config = dict(
    experts_per_token=8,
    balance_bias=False,
    vocab_size=32768,
    attn_scale=0.0884,
    parallel_block=False,
    init='trunc',
)
Below are experts of layer 5 (counted from 0) of a mixture-of-experts language model. Rows are named router (the router's row for the expert), gate (a neuron's input weights, with its number), up (a neuron's input weights, with its number), down (a neuron's output weights, with its number) and show model dimensions 0-255. Each number is 128 + 32 x the weight over its row's rms, rounded and kept within 0 to 255. Numbers have three digits each.
After each expert's rows: "comes before" lists some tokens at least twice as common just after its tokens as in all text; "gets" lists some tokens that make up at least twice as much of what it gets as of all text. This comes from a sample of Wikipedia text that the model never trained on. Tokens count by the router's weight.

# expert 8
router:128133148164106066126116129159066134088099118124150135102143069174133107113155115143125131088165109171156168133169131126125153091099098159102134099086134172111084160097132120114139118139117098196120123149143162156130080186124103101165117097122127102125152063151082114151118216072139089180128117128135155195124137167175110188129142122175171113142140087133163165159085160134114095123135189122145194122113186125122106174126121109131225085107154142146147118173098155104081107134154114146152206191062200102104100105133143100104092098147159071125198137134049111095139088102175204088136153115089110115103096212121107112150095134098156118100077140185171119141138143182085163115149100159137154128151105111156133112094137122120118127103120061136164154121117128166170139081082156
gate1:079108140134116131163113149104106150135135090121111173107106085150121092140122128062115074176157146158124139162177127144150122114116107078135148088112123163108119123091108118080079162147120073045129093115090146110184135148098149098171164142120155157093113150139080122169088102144146140136146103098126070127113134139119071178176098105127110107074136133139124116142131079077149130121119135127106130106152086107069144167157099148117149131207080077107159051194181147126164143098144128169135134071165142084175102098165070127094129156127143173140172143153175160114136158088194156120091158126138148163048127073112195076130083119114214136090127130102121129090140140109116167132068192116088094118074146195116179071127117117103110096100127134170156178164164115077121061117161137
up1:150150170066105072120167197164155142188141205051204143166187172184164171147099122163151107114193179147107152165145134110119073136168122122135174141101133077095162128110121089139128130113089117090114070126099133098096203071121088143101119155133147108155119109125178175135122126182101151091189124099114100124110150137141157083141152097088094101104169163141117092088121080070115119181120161093166159075083150109063131124139168157101138108136099100173112141127110129131146073133111119095110046123115171114182154106109145153117109087156067114114124111130210118141148151111061097102145165148131100138133149170120169143107140109129114156182120160079135111140114093136120100138175071117167099175100099130128120087132145149086165088162105176112142142139171108081130151165094174
down1:109055106089137179169121173152104192119145106074162169175155119123190144095149138139181127134171106109134101163195153046103199095151134142098154081147188139095119118119123083169170145148078126112179140097110142113104112114093096066128163098090115128107107065127139141093107131125112132172147127144074090147125118081110200086138201100073148172129119062120045079178059128162136157136091121095163099151163167166162095159105093158121120062136129131113168091168135137109130159135054177096088080140121112135108118128146140101125151147161116122116096110145116132125101115097125154100139136150161135100120129202148157120143115151135113136117131135136111159052125226155179102140136163133104133098144161142159105167130121124106112124196150084051145121139088117140172145105099157
comes before: " ", "|", "| ", "0 ", ".", ","
gets: "| ", " ", "; ", ",", "— ", "+"

# expert 36
router:055127166166133133195159137131068133102128150098170111074122116147129043110159098154131102096117070169135116143139133130053143121099156196155086141155099191124079184126106081145137134157098073153106119177171109136143131115126173126167088085170112113106130099111105110125087123122168114158172099147139137168134119142139103106161102141154195102098141092112151106130092160171120144067143194131149141095122175162166141135128099124112168120181161120163135118128123120113055090095129118147157160135102188143136098129131137163141080129069166092131133163120093120056149125080171150096196134109104135091051102192118083132150077165079140175074116189155130089154158167155112207130103129134143177157131158144118141124112125072144109092059079096073107159149167187141130146123120147
gate0:133126121126142160162095122102131156108146115140125035081098157145101072095161170156127094079118130163136138121122110144121184119143196224101138128117143146132089153090125138097167146187128127143178096164127152163108179106066161113155127118079149054137183073147087163161131159155103151177143102168129178136154107138074126135149162125097147118113144133095106106092124107111128134114125122114077130105151141130163098143082120103067129142171136135160175158076132167107079156115138098078162114126108130104132174201106133050176130157115172081127147203102124078109112131123122167158154114140084138129108184143150117077110093184131132079128140109101149120099084138081134132108183123139101137214151182113122174145126142155163154131093090104077162123120130162033101158133088229
up0:083102169101150168093106134144127183114219124054124138074107135165083089086130136187069133143115170124122106131153083140105137105132188211096119155147099164117132157060129103130121126153126095137151120183170148138148146137068112162121073133144132086102176116132112146130159116131083127133167155159168156085170112143100178199191164088119157143091152135176071055147122106105115157135110120133099131089112121140153148150078159101093108135155112089173137152105157193112095128142118080105137082133115147102086147182139105076145109144086168131166179193184112085133108140088104165164144105122159140142073163127129090073149148168141158122189134153132098148097077162132131134102115107133119138159149141156092138093138058191183144109086096145087141144086126155118089076131093204
down0:073153130034161104130104105068101142121096136126145159137128098164123143149100124133176132212119126186170144157088162168142104105152147109140107099155144129088122055137146128160097102157138109129102131112135107140149096081086148178175169090143112088151056123112101161101164150129139188099114099080107183202100111084131121109142114107087142098122103095109140179091078098122131101175150108088092155102154137087094177088134127123162139151172130075105152132147147101107100093154114157082095133129105132145124051061160179108129110162167103132112120101097094149136125120120152127134133161128105146125220178151179115157119099120094120145119118175155120077155121162133079133144147080153147106115128169132172205133155187192165089115071253099195136117176140136122137117129129101
comes before: "| ", "|", ".", "–", "°", ","
gets: "0 ", "2", "1 ", "0", "1", "2 "

# expert 41
router:086111173132080166255118103136110145093119158104147117122130098150116077148166110177168113090110096187125124218147131138074167166142101132162103106113122143172099131114129079141133125152136106158141113134191096082152125116130138074179103069148133122091089048157062108141090132101147115104110110141100153106132118118113044159155121188146127126119138101173137126129124165209131133084124128148160113150112148160103126165125089096119126139143144180111111065161127136073108061110091105150154150144078148129098139084149115142145128122088155147167121165133113143083151105144165190117166147128095107122083082154148061136132137158105157192094131170188152066154109086149113225138081164104163180129110154138156166104131140077133076098086129146074116131121165173157091150137106124
gate0:146139206140112159152150165102078130121102124138070221100078174128098092133091149129150106122141142162145125144106090177138115116192103147128124070152179082133181078083115126166170141070119122113162186152120113143103109131142075133113107122155164141149162201107140145143129151136128136132133140132095136083151128087109109101078060136156137096138214105104095107146061138102114091074134166110155112056181083072123138143177164108122090144199087107159076092097082141133097120150143154146156155130134182124097156175090163093094095093101179133165138100163164085095157143164099163163119065138175131104093164166105131072123141142101112125147125139129100097085146099073124172092116138125111198125083178066158131089099148151113097081155146152144139170149107162169173131088129142
up0:119115130158148139166095171067116164139107134152079170148088112152116138109120092150129104185129151160089136131081137166188113082133101151118141127161184116080124108035102134164147152032105122053101142090132155160126112105101123122076148091174170130158155144146102114121165130176112125119082128163080132168111149097102153083162128138127164093132167179166129062123132118151093161152141064097151157134161136106136133100211148063114157132204143130095121120145072113118112172063184120085150184159178165169105142171150164117091101140145128162121186108104162151145131105107123139128115112189171174132165182114138086164036114112127081103114144099108126156128156148055132143099114130126138088113098150123150143132108186125099108030098105151083099163110148111151131102160121164
down0:137142063078107099157105120122062103121130084139116144166087152107106129093121164087119157184173116122142127184062192130127153128117127079112117163121144150183100180149156167128137142113171129149100079109101131131191137129105124100087064131149064041146089162197133118222127113088078158130161106194170096175128209163082133097084119104112154142123127088134104159178159115130134186137148068093105054122108073179141129141179120155152070082142114125096124118126101160102149175089117104107141166128097152128109146127099097123155099132135065125130120075144159154123117148109150119164147109162071133120101152196111146187152139114127126139100143139171075122100187092075195123081150126122082147103131177125149099142104182152136125130140102104151067135142112171114135121149149175
comes before: "| ", "|", "(", "/ ", "0 ", "1"
gets: "–", ".", ",", "th ", "1 ", "5 "

# expert 37
router:116144137162122128139168138160093106123093125093134118131124090110122117097168093158113130120137058142158110155132139108124138161079182193170117088044103122127068155118057105128143136162157107189140116140157102130182104134150120108150137118152105125101055120121098067172083173115200054120143096106153150148110096179154115101188136142167128145126118078149159120115078165153107117085145159163160195134146176208100142135122105140120152133155148131144167119179083156023080131089106111101133182150084150109089095134169100143088096111121164061148106174096089114082157096103163188138201169102086132091070119144131053141126141159149115189093082165155157109168103141156120120137139116123129157126150142159165167083111123081158109095093105148101106182134119161149117152097088119
gate0:192151154082136164104103124138087140120109129104174154176187141073124136145099133139120163061130087131162127112105106130069150170146138116126190147127137149137126168112142149157092090132060068150081128160098096108111127069117110083111050108139032088111073189133162111134151080131121034112118150179151124158190122133109141136122138165146109083081112136137171095122085083103101102159166125148123118126114169137136166113132182127085118149118167138173119036145117125101116066187162172139162077170148087153099143119083159165109136124158093128149120125150189113140104129139128093181163107100110061126123113157106132161140137131099118113142156113091172104142109126112161122139095114096157183126135120099116106181141109071171147041179103128085148106118124182148159048094092169
up0:132164102181091102157131092133147086139133140130112130153149108168135112120176162164161132138154135093100119124099146140181179156138081122151148102088156159126167115121140093140090203139212137161146128091126145111120125172151082126160145120145145152151080175143121098119128158132142102098195130112116123101080098204164170173086148155107099063102138151092109141126140087086156110086140082068173129184106086102137057167106091093073233135160121095133154131086082183168110114136039123058087109182139115127120136111190129148101150096153190071145149165162123138096135115135122107137102105088180139154105138118092060098188108141131156100112108134143160104170120156144154146091130119142093155144201088153130105101133117132070138144130085152120086127197134117123131086058086158
down0:162161210107134135147132083161112072142071129142100176124097129080086151096090118086105167155115134145122079188179111128125096141118107014152162172126116153091139102118144116201152089050131133124153122026115091111133164059123129139147170107192166135146100112151111193113147168190116146112164108161145083099089117123107089178083199122117165110102109137104139127174124173127102153105130114105129110137162184080152105171098139139100140152108087142139095138117138171134136078159115093125155127093120119074097067123086102172178102116144117103106117160082156063149140119135084112118146138153114109095145091158130146125176095150111168078117163102133145115154119067183134115089121153110129133103130199116142141131186151184135115148121197141216119096150157126107099145122155150
comes before: "| ", "\n", "–", "|", "\n\n", ")"
gets: ") ", ")", "0", ".", "0 ", "|"

# expert 40
router:105079197156165136156142140151074111121114106112152119117160111131137086134185138141130116141099090131137110172147122105081113143091164157162111129107122167139042151109104122104113117181122108132079096171176123093147110128123105087143078134112126105097054069117104087181093154099167077174128095103139186128117094129190108110220112122133110065126100092160175120140134153112078146088123162125114118135141176195095128172131135137111187167145170172141168145138116100032082159116129110111125218139079157157132123101173124123113090136152157085097130163125110140091135140129150149114217149097088098096101112159124100139119110133156155175101071195157128105148144159180131162132124133154138164118135147203159183099101155050155087117091078133111116168160169144184159159145109127
gate0:071119199161132111154147130109099135075102115137104133154108091143207061126162119124215153140104101168160146120172129133162094085131114153108095120131166134144165158137149074177194176082106163170115067150125099105170091109146158109181109094132122120116087167160189108129118149110157088106184137140147099157154150111077130113139115127112184126150194103124107150140115217156098121137163158116060145110153160136179178090127105141105160155155135133148093154144148141096160116116066135117127099086114144121083109093137078144167090096166143066075144093108108131131119118179121139129173139165126168120115115147138039139147091151127128133125111136164160132107070124193118179139062157130134112157111128083123105187092141055097088119088100090156156145133115099093163156102218073
up0:155069120138119106133161103090073089156102102147171149148147056118082107122138113153148101150114139151162141071188119126141061143087130078160129120118055112150174141158184167100120091160133122122141096166104181147176162122104063202142094145062044126124103195134099121166100131102139074099142167171188148136106164148156149082095070156163141146121108139140111113143124148114149118099070112117058123116053096113118134110130116108104149204125113119146143215131083140099098133102137192159138103126107154110172166106142175128144140153124152081143126126192102143161081086147193146148087126115130144143125131190100121117139152076167139079085159130176180170087117156136132133060202167147101090135099113103091135081137138110092157117122154087113110155108125099137121139160182132
down0:095102177117110183150130167174211134100110038189188103138137085145143112078156090076204146136135065158094135137145142181126118169147163144115162101117075130065142062141099144111140097169131092186156138208135102123069123122109123094151132122141163094103156082095131166125068148146137131084120144109154116109074084063085130098108087096133122154125124173122076191111133128157102136137124143085114115150188165125153144105118185155101147099122109127130114115141101145128085077160137137095097157090226097081127103130098100148091115112114181079117122140129157129132132120109143096132120100149146205139165144147089137167116052096115092137106145112146116130083136132192119090182142111129160179149182185190157108149095109166144094128130115137127098121142137122099101180182155166
comes before: "| ", "- ", "\n", "\n\n", "|", "("
gets: "\n", "|", ".", ":", "2 ", "7"

# expert 66
router:140125224148125123120173129204093159116093136109134088067157153123120123143144080185113138138190088173166125132178146103106125155070122121134102110119110114114086131120090106120110085128091142140118099127178116103153121125096148145176128107162098142099132126157077132206156195123092115102198117111108196121175111164138095182178118168131133097080159109151150159108124105174076126096142136162145138102161128197079147100180141055154133149144166119168172157188093173133140138125162100123168182125074161126082112090110097098105133099104181113170140130133149103105141087129150137152140150134114068114084107136144122117103117070081153146104079224137100117141141098115088194118164108131176157173191125137168157123142136074139123095099049135158130175092089147160121155062118122
gate1:095097134108116121179164102101110160075165114137120138149165157086123141135158134159100113147120139170209115151079171143165107164177180189128182107159117147127178136130137136123124131103084102120164143144126103094069171140160178207088138178109061065132138102156116067114134143108155170125179134120096143162111184179172085100205098106107086141082061107150111113140150112132107147123132138150093146163144174131108172142111105117136125167141121135055093102146152118090117085066071115129129132118099108161140122130109168146190102134114133107122164091098151129073178099144159137118117113110162129133138015091114123131137086166176065123128126042118140123116089112146189150125156134153082134127140098090136174153093085105155114044100143139122087106072097132086084173154096105
up1:105120185099165143175098134196108116107133100122172145153120107064090181150132154128088121120156156120116064177065143152182182082122201169152091133150146140111129090206154137118152197174060151117090128115147146177177129140163099094120132118135111114125130150137059090117171125126160078104176070141114108158098146165143142138202135168081122080128181104121102109131141112110139116131128123125144149113157132166128127124079124118152171105088095137139144187171158135133094133169119156136107109057116073160119110089212180140086170127114139109163137101160160088124066133109187100080176174098126205188129082120132139136169154133092121090158124097188150141163105142076097062115080096167126126126114131096157122088095071147156091090126107111174074147113151137141122135140126106
down1:067118206143126196156118123126118114133096086101162105187125124149120125082167129111117095135122143086158178129069140113109104142077147091133094128134139105185102125163099075098128134097133185141109125100182166129166102176107192089148109107131117137107153156086078181131117133102126067172075147125176110190148126114111119135099148124100143141119180234145160124175098118132139159095128105067071112102114113083112111081073134067084147133231132088057178166169135127195144125088092093127138062171181117171119095165102092170135087119118171129148181124128171171136104133119081111121117130076087101103154133119150144193208113120127136125121159142129177106141148122079108123120121109122159110111118126146119081096138119108147199143156114152113156108157174181105118150146126112
comes before: "s ", "\n\n", "–", "th ", "t ", "s"
gets: "'", "-", "/", ".", "0", "+"

# expert 30
router:147105137158127120125142138132112123126126130117139132140152064149150106152130091120134132112167096136157110163121131093146109092050132189172084121126115161079094140122074117139106128152132080166130060190161116100129093157131100101155157101122092144061139114136127110176073126101100076152169069127063151157187078137216073142138102153131136101144117090176133147134103125164118130049180205165158115069159149164124161161113138124127159128122122176118164118140137155043108131087133128151146178182094138152088078121118073107076096127153156064092098172117138167064143139127129139132217120135065138092105123103098157086120099115118181204113117142151165085159116136114108144108113134149181161116144125158179127102152129105144103131103117142099135206110159129213118203145143097
gate0:161109158147123097065143188110099129164133112148148131088190104072104161153160132148094087119159146151149122062122133154113136141129111202090098102130104157112134096163108132117129123151173151169120137113113124100106054159160100145107178150095096137123128134105115120144117090136131125111215117107124142128099145087099122179142103150104144061101139125162111130107131157101097107099094139117109077105198164141118149193119187058140052162118188159131138120106100105097090150128154122147196131168102150108110087071130143075112108101139098107184099166130140114164119130122161147111103152092132170091094052140154101068090127158102117126153156132157163101099190162186128069149206105116108197175156145158092181120105128104102077115123129173135157077196088085064086087163105174
up0:150122072140164098099109161118116136173131132101154144163147190147147127100095118085165069142183123137076154120158088132120127120111105172181109142166180140165166154108140091100089115070153192142136076095130108102117124128113108099065137143108091087164150161093125091132106208123133159172127105201163161157088140118084113126107157162156104167169107192152083114107114122128122112116142131129126104124100134191100054140174135172086210100129137200124118089171184062099140094102130020145130104083152135154107164164086199122079110193061094085111152080125095125123192132104155139115156088159127143177128139106159138185124123137089102151146098090176142144088162123104082124113101161125124124122100133148096105148116156157146081120177120112116171160119075152107122125132160096
down0:080095146136141112117124143091131099136163058136167102124062119133163132135100137130142111158156145109130148124123101070139145086139123108190137167089197144107109200180120168155161134083108222120132138052128135151182101085169088128091168096137128152157086164086079104117111154123112135109109106159135107062096079086107162117134164137123118137104191113169143163145104162120164092130098121120163141170212122160115051140149160121136140162098127155129095092116181069131092152078149096156117096131136158185115070128093131122097144129103124144120171134102135083188174175130107166143146107149135088174037119068138197111034150141145091152083135154100152056079147151141110143142110184167105098161148092102154128140135137107103137140145130158128158165135117157113079148109183101
comes before: "he ", "the ", "was ", "it ", "is ", "she "
gets: ", ", "which ", "that ", "he ", "who ", "when "

# expert 3
router:047113124150072119195132119153121123102074124137161104099132115148172108170154141155179133077136086112172121117146139142156175155139124202109123115093107167112106178084057089123096135128118121148110144134168142141166129121129116128153099098172089154124148098136103052160108172143131091055152082119080173151104170188172117105175111185152167083147177149104139135153126147117098082053123138162127123088129120144084119165137128076065151125134159139187126147137080161098117087050136100155155139157085169127115125121190125085104089063116148123114161194120118139123185121094155160157143154098140070146101083193107116106110098088139161137093113137138127073116130110168077120110163135124173136215183109115172198095083140108154153125086052107147130157126141149143125108104120130
gate0:118125121173133018130134094108135146104128116196105112122120142178172100158115138133016080119098157101155144106116130083093172147106138100084082125135104099130183138103123151095081150143105132113114128167110128155097132138150144085098107101176155129123132120145134158148135098173123078108094123167191142105151141134109098145107071121107095102060154190152140151120115110103184174114106140040071111092180155133050097166132132128141161114172142114188105127136192086125109153096127098130086131143184157080160114196167122075128135169169143182104131208140115134146098166141158148058177177129087153101111125098116149093087052126116101167149074148130068101135190122137133160165142077116106142170079135107140066131113112140090082132124108150149138156093137139156153108130137142
up0:199126025145091144122109066109093107116093157090133169115087115122187079115131100138244102120138140226122157125126140122149153082150103152133154122183113143129094135091086149061149087172125063154191140147159124075130180094061076135121133159122103161156103133130123123135089117104164167133125171122088143120116075145177125135119167113143142136183124153145114182116130178149094126132150110097152137151108111143148123130070159108140165114155113143140135100142070136064143161150163084156192093108138089077130187114071143084107137078131117105116118118106119170149171063151111151133118048116136099111092070168143103116111121161123141113137117147202119115102114106139089122094140161120109121124113197120117162116190154102185102079151155133115123072144143096205115159123133133
down0:141115141068143132124140077177108230116127153103105083095114126159132138136156111169066098116225123123138100103064181126084129161113123162155118175126079168085116187111131135134102138136145168175150173128065092172121126149089151106193125147093128072096185104141119167102108140074084111138186129112157116139123150129102096115152118085161139112154146120120105061167112159168105176177124147105146143107130142116123138177114206108164191125119093097084201076158119112151145146125158109118144146153128134125084131138140134160107105121137132177142123115130136090130073104094140115149122089200084086132169133189164107163146124090118060111109067088156122102120191141176139155126153074145198115068123179092171099125095112103160074096091130088108128121116177111110152161077097128
comes before: "The ", "In ", "==", "He ", "\n", "\n\n"
gets: ". ", "\n\n", "|", "\n", ".", "=="

# expert 2
router:106069166195151141126133156114066088137099098133119139145161070169150082131145119142088154115116097131145175164115114107132090159084136161183105090080104130147084174102034136139109152150123115152133126161177130095138126160117139131108136125168158116123042084148059085181087183094111110127149094125126108114129094178122093092191126120114116115154087077128159160142067147126071110117133166139124142086160179144115166180102153116103195152110170133195166172157126146057111107140085120120154165138060187123165152144125100083098093118153177082079097157114075106116166074137173158092188160078102143109092095143106086124132122156136143178073063138172140082180144136163077159127131088142133150110139133140161172100134127070152106137117110119117108160135142145141127198141120144
gate1:085156142185120156108097151088093151153089104089205150071129113127189138112085085137147131048108108154130164126136050110118152142121124122113147134112091119135035087141137136142130119128160158147124067171176141111152103141103156144142079124179177128130126102163184143165117132102061110142168153153098164177131121147077129168165086096094189095089093093092113158122147126147127129156113123145162114129123122128150155125108199156135156142155112129109090172110145203160088140167131136190119106106108109144078129130104088120139109080127130130076135169085125117067100084089167228138117114089189082135120163133128120108108144099096099097141080160148117109125145142089199173095143082148144136168174087142148128181131164095051128103107118081141131196152154071169141112112087179
up1:059116093115128122066100175136147119127157119153081122070183168124095128135155094094081146071099057087131111180107134138149115111048120085045108139091132128181157144111118148164140079146143148106181116101169141100089145165138107143155157209120134160158136142127153120153166113142138157148096117148131144142091112146105093118210136121109094186159142110116154187109144180041154138085195051113121114189124129171156116102063111085106112133064107173210124137125125121092140120189106118116124145088100133114157113154111068091107140113175118078094145086145085118147161125159135187109148131125149100097075128106080128132078085140199096142131115156120129175120143092107160184089170119094165118160137173142183135155148151165126123093153115131153186132126110092108104159113127127
down1:129112138076165198177161086088157118101081152098125154131052097119057121156081143174128150137097097094114082175136125115163152153144171108136187133083090062141149135096123158171188127128187119128162141056137177093110161105134139082181092127112103128202109117089120156150144149148091159136168087146084087131112133157100113085134142061159099160164095150143156112134090187156146153114133123074140127134046148083185162133132151076099179115128175095191068160101138105141136118157116144105107176142144148092179082113143076092092126140151154139095129198088170117208102156128143122137138123108123126112103116143073133124163125132141148132096134082081092105100173083120128179087177143154121078098159101115184114109089115118126155078129139097120165135176156179165098126126119144
comes before: "\n\n", " ", "- ", "|", "\n", "0 "
gets: "| ", ".", "\n", " ", "°", ". "

# expert 63
router:112131149218115066142142120131124131117107138134101105059106117143148100130180125185142129134155119155121214123150156187149191165105070140124115081131100169090121184075100129119103142130119131126127110137159124133142101155112109127172123099164111214099103051118085093182131129159089107051157111113088158134134192150173122139116114157131156125121113121123182141108094096140134097118141205134123104129132149141104128171151111089089156109151100113168106104160134130092119105084180067186174152174112202096087159108142049085117093064063131109120169159064085121129147117158170172153187204129124099110149106141100145097129091139082165148109122174133160089127143100155072135129103089087114176144114100153152131107087154117158096110086083121134166160107106166169145130093149173
gate0:122072210126135145143124184128153144112104093162130168082132140160099152157131175147088157121109121108111157148131092181103132066154157133117135150121129091142126135114194137058091183129106161144146125141153140144126142163142072122075012106099138085102140073138115118140091169139163118115132095101122110134076090100157157148089057090103118105177110129143134191196164087099056108106138103102113109116077133143098098154091155148137167121189182137187082149159086167143114080095142110113116130158136159143170151088094148108101108055137112113166106099164113119144114138155131101134153128139152157111099143202144143106100144139143126145143128107089091141073102080107129176075150084127179106123184105189140092113032121170147154152188123105104170178096152167128160161133190118
up0:158115065156123176119153084124075174148118103076105140108075137121158154125180093145155155128140172129121100106170147124109134165051102123173128093156138142126122129150143084198143119154087102091105127175092146116112115171085107159160230104127069156137123111145091119104098091106118176137133170196114143135161136169162071082150149163169081119135111139078107078061158113146161175117085110143181141167155129128122178124140144085115085121069086174096173090131166096160127096098150135141107128108100140158035072161166159168133151205080115147122060097123121152101139153134150121142123124127178102140143136056118111140157166116150093113157134144150191125138138161171143116113115153163145161142119155121086154127208151095131139092062098130141037097147114115115108091102126087
down0:058108115126102144148126103132115148098114144131126146048142128165115080132156154138089107153159134137179132097094153140133134176128045159124123052090152111058115111147117108118080103102115137147139152134111175124147151166117126117122049128168197146120086145131101146083155178159145174057137138155176161053131127074124177127107090103130097153178183064108141141189093104129122169188108130109167137161098156112078100126147160123178165133115121142172069149121137103091158119082123155160136119168090186096147153136122106152164094092158092132136088108067136144117126142136101133114143089148138072127090120154141141035143177105099168158073109165147121125153128183169099147143169123134076100111147118086150110114082139187183207168157128091141147161078115125115151116140190068
comes before: "\n", "The ", "In ", "\n\n", "He ", "=="
gets: ". ", "\n\n", "- ", "|", "==", "| "

# expert 75
router:135072113156137093138186127187106169088125170151077081093199105147165078184172123109146074129141101159135124186106136131115151120104143166110064102091110160089114144109116157123084081163123113158126099149117095089083083138147139077122126083135132139110138134160102113168139142167124082132134109130093155154137121149187109151150087141156154130152139122181176153071115154134131201141189154128167137044137183233089165125140097112096132068153119140144116107178120145121085095091139091154150169100083131076140122158160079108100104087134130088141110144097134175121166097187123130111166164111078133114130129136079115071147107084117176201102125151112168102195106114161124124183142107135184171137158128125164127066132181143136092079111124133111158169087078109158128171085092164
gate1:091124184116104114101138083055089160158125136112158173143151109150075092143115106109084136088077134113179085111144155166168191170165135146191141126136087140136171133072095086145157139170202139139101182118125107172132169066056147175129145116207171172110067122115144158104120105099158114110130129179118152132081130114141126139068101156148111153146067145094098126149147069145142126131068126147125086117081095082135060201094109129099067165108213098156121149135105174078163111174128118131103100107170147153147081123147131123154131196111117129090108113102124133080129131121124180133147146139167065070125168098139128162134142135090103137096110095107126171127122163129136169146138102082141065128089117057093172151148113095098138143161085122211096151120134146129142106171115128
up1:128136106144088192103165152157107115134146145101125121114146206079129131131120125108214135117159136106085107155131147156122120122147120086122126092114113082077150116187094103162140068135103114161074120112117107110072157180128103098055095164104110076160119116165124101113095114157154147134149198103137089115172120119109140167140120158128113102159121107161160085093168164150134112116126154142148122158087111137144180079114065127149115114185086137105139148172148087129109156146106111123114096092101057153167183087114154163056086099167111181095148130155145148131172049176145138103056133158098140159073151117190129101137120121125142079179187121137093139139113108074095158135193109116106182087191143174140122100076177142100162173122145124094114121152120083090185212066135158
down1:173138096098109099132164122170103156136118074165069126112105123150091203147145124075209083103177137123071160074174127158143155078111107122040135111102093146143092114120147179137114081111099176154155053122074173163121127104164108131116133124077084127139126148170132120107131105154126147094172134105081155128155188169107135141172093131133133142136156121168154171106151148113102118146151151096106138170107094181127215095182186097119134118134157172117131118151124149156055099108117135143191191166096101070130155195100129105125162078148143162173098133126097158165117083137138121065085131133119224150171121149064159120101106136122100085154124112156098137094181092126131070134147106115154128102145089136155142133101142149170131092091165084092143079117047131132123152112129149
comes before: "of ", "and ", "in ", "to ", "was ", "for "
gets: ", ", "who ", "which ", "he ", "that ", "it "

# expert 20
router:118127136171093097149190126193111116039131138110063168078163082133159097170173089162136078091175115140159145138155134142090175104097145177088128082092133206138103151116036142136112126146100142138081110161137116127127148129132133107143097116136133158118161092125070104194078152099154101106142107143146145102106162183194101097185090177167119132132142139133118180081080164112134112145153158125131137079126162170105187140092147120127125081107156142123125109127068128096094105108186118181128143140084178122141083160145101070109120087149099135171101128075102103109150104160150187106140176147133060127033096196111109107109108119104143194115083139140162070146161119168119114148199099123125134176154087113171149080104165136139152101073112108117139141122109171131149138121099123
gate0:117141099145153096103131151164171130147129131123132150138141107000136146124170113148123075118117127121141157170156076121065091089137166139076078127148095174120142119116084132149134119099133102088116125121084188120175100174125097155084151171124124106133169184133103119104140173075086130134182108133070093146151144122138107094167110132158167142078193212156146108123147168081106092159086166154113115133158085137082122101146094123082160158193099121090118123141127116104152084173106108138109135114146169151163089158165110105103177129099138189106159121111173148116131121151123210107140125153074109106118205103114048110089146081200095130169103098133091122124161122116106101089129035145139152151106132087192119099084188181100180126079111122159123138131106129093169134122133170
up0:138116105143153147120099155123100089169122155105123151138142132100141161169097096155118062136150140065130137162055046113082092116135163177052083101130085156062164129135120156159133081082125042077141079126098167103167143118148080122089073116147123150153154112144140107195194160173115112110115120157113038137158155122147102128145098158108133177025183150155141095154151105067124090153135163135174064099102100120130121160126105127068091151174116084153115128137149184083197075204091130141125137166108161117150159127144178131084157129095113160094117152176143161118137080114098139097152136168065109130122171121091102151089118075177104142142131143094109077163112122156107131135110096110129132127152093111167106121138132133087197125124139119139156151126155160111149171132152166
down0:120120163135075178156027224077119052121118115153160137109119130136141161134113185123132158106091182122138130147164081107172098157148067162175142123133134163202190119146138183060145118135105141103095140147166131144188156086190072115068104108128074150166126105139123129168149126098101136150078137113203150100142137094110106111133149122090088105080143144127095150062121093073069106133104062107087148143057131117161107143106165161097133142148101149130079162114096125101083132118138059111132151170098133092141136133145178082164126126185128161094126134126138150101143146111145149144179112069133162151095120117107151104149123152138158098150154114097086108094124120095112177116163135161112118129111137177109101121136133199081191153160122070127107150102130128134121131198213136
comes before: "- ", "\n", "The ", ": ", "==", "In "
gets: "\n", "\n\n", ", ", ". ", "|", "- "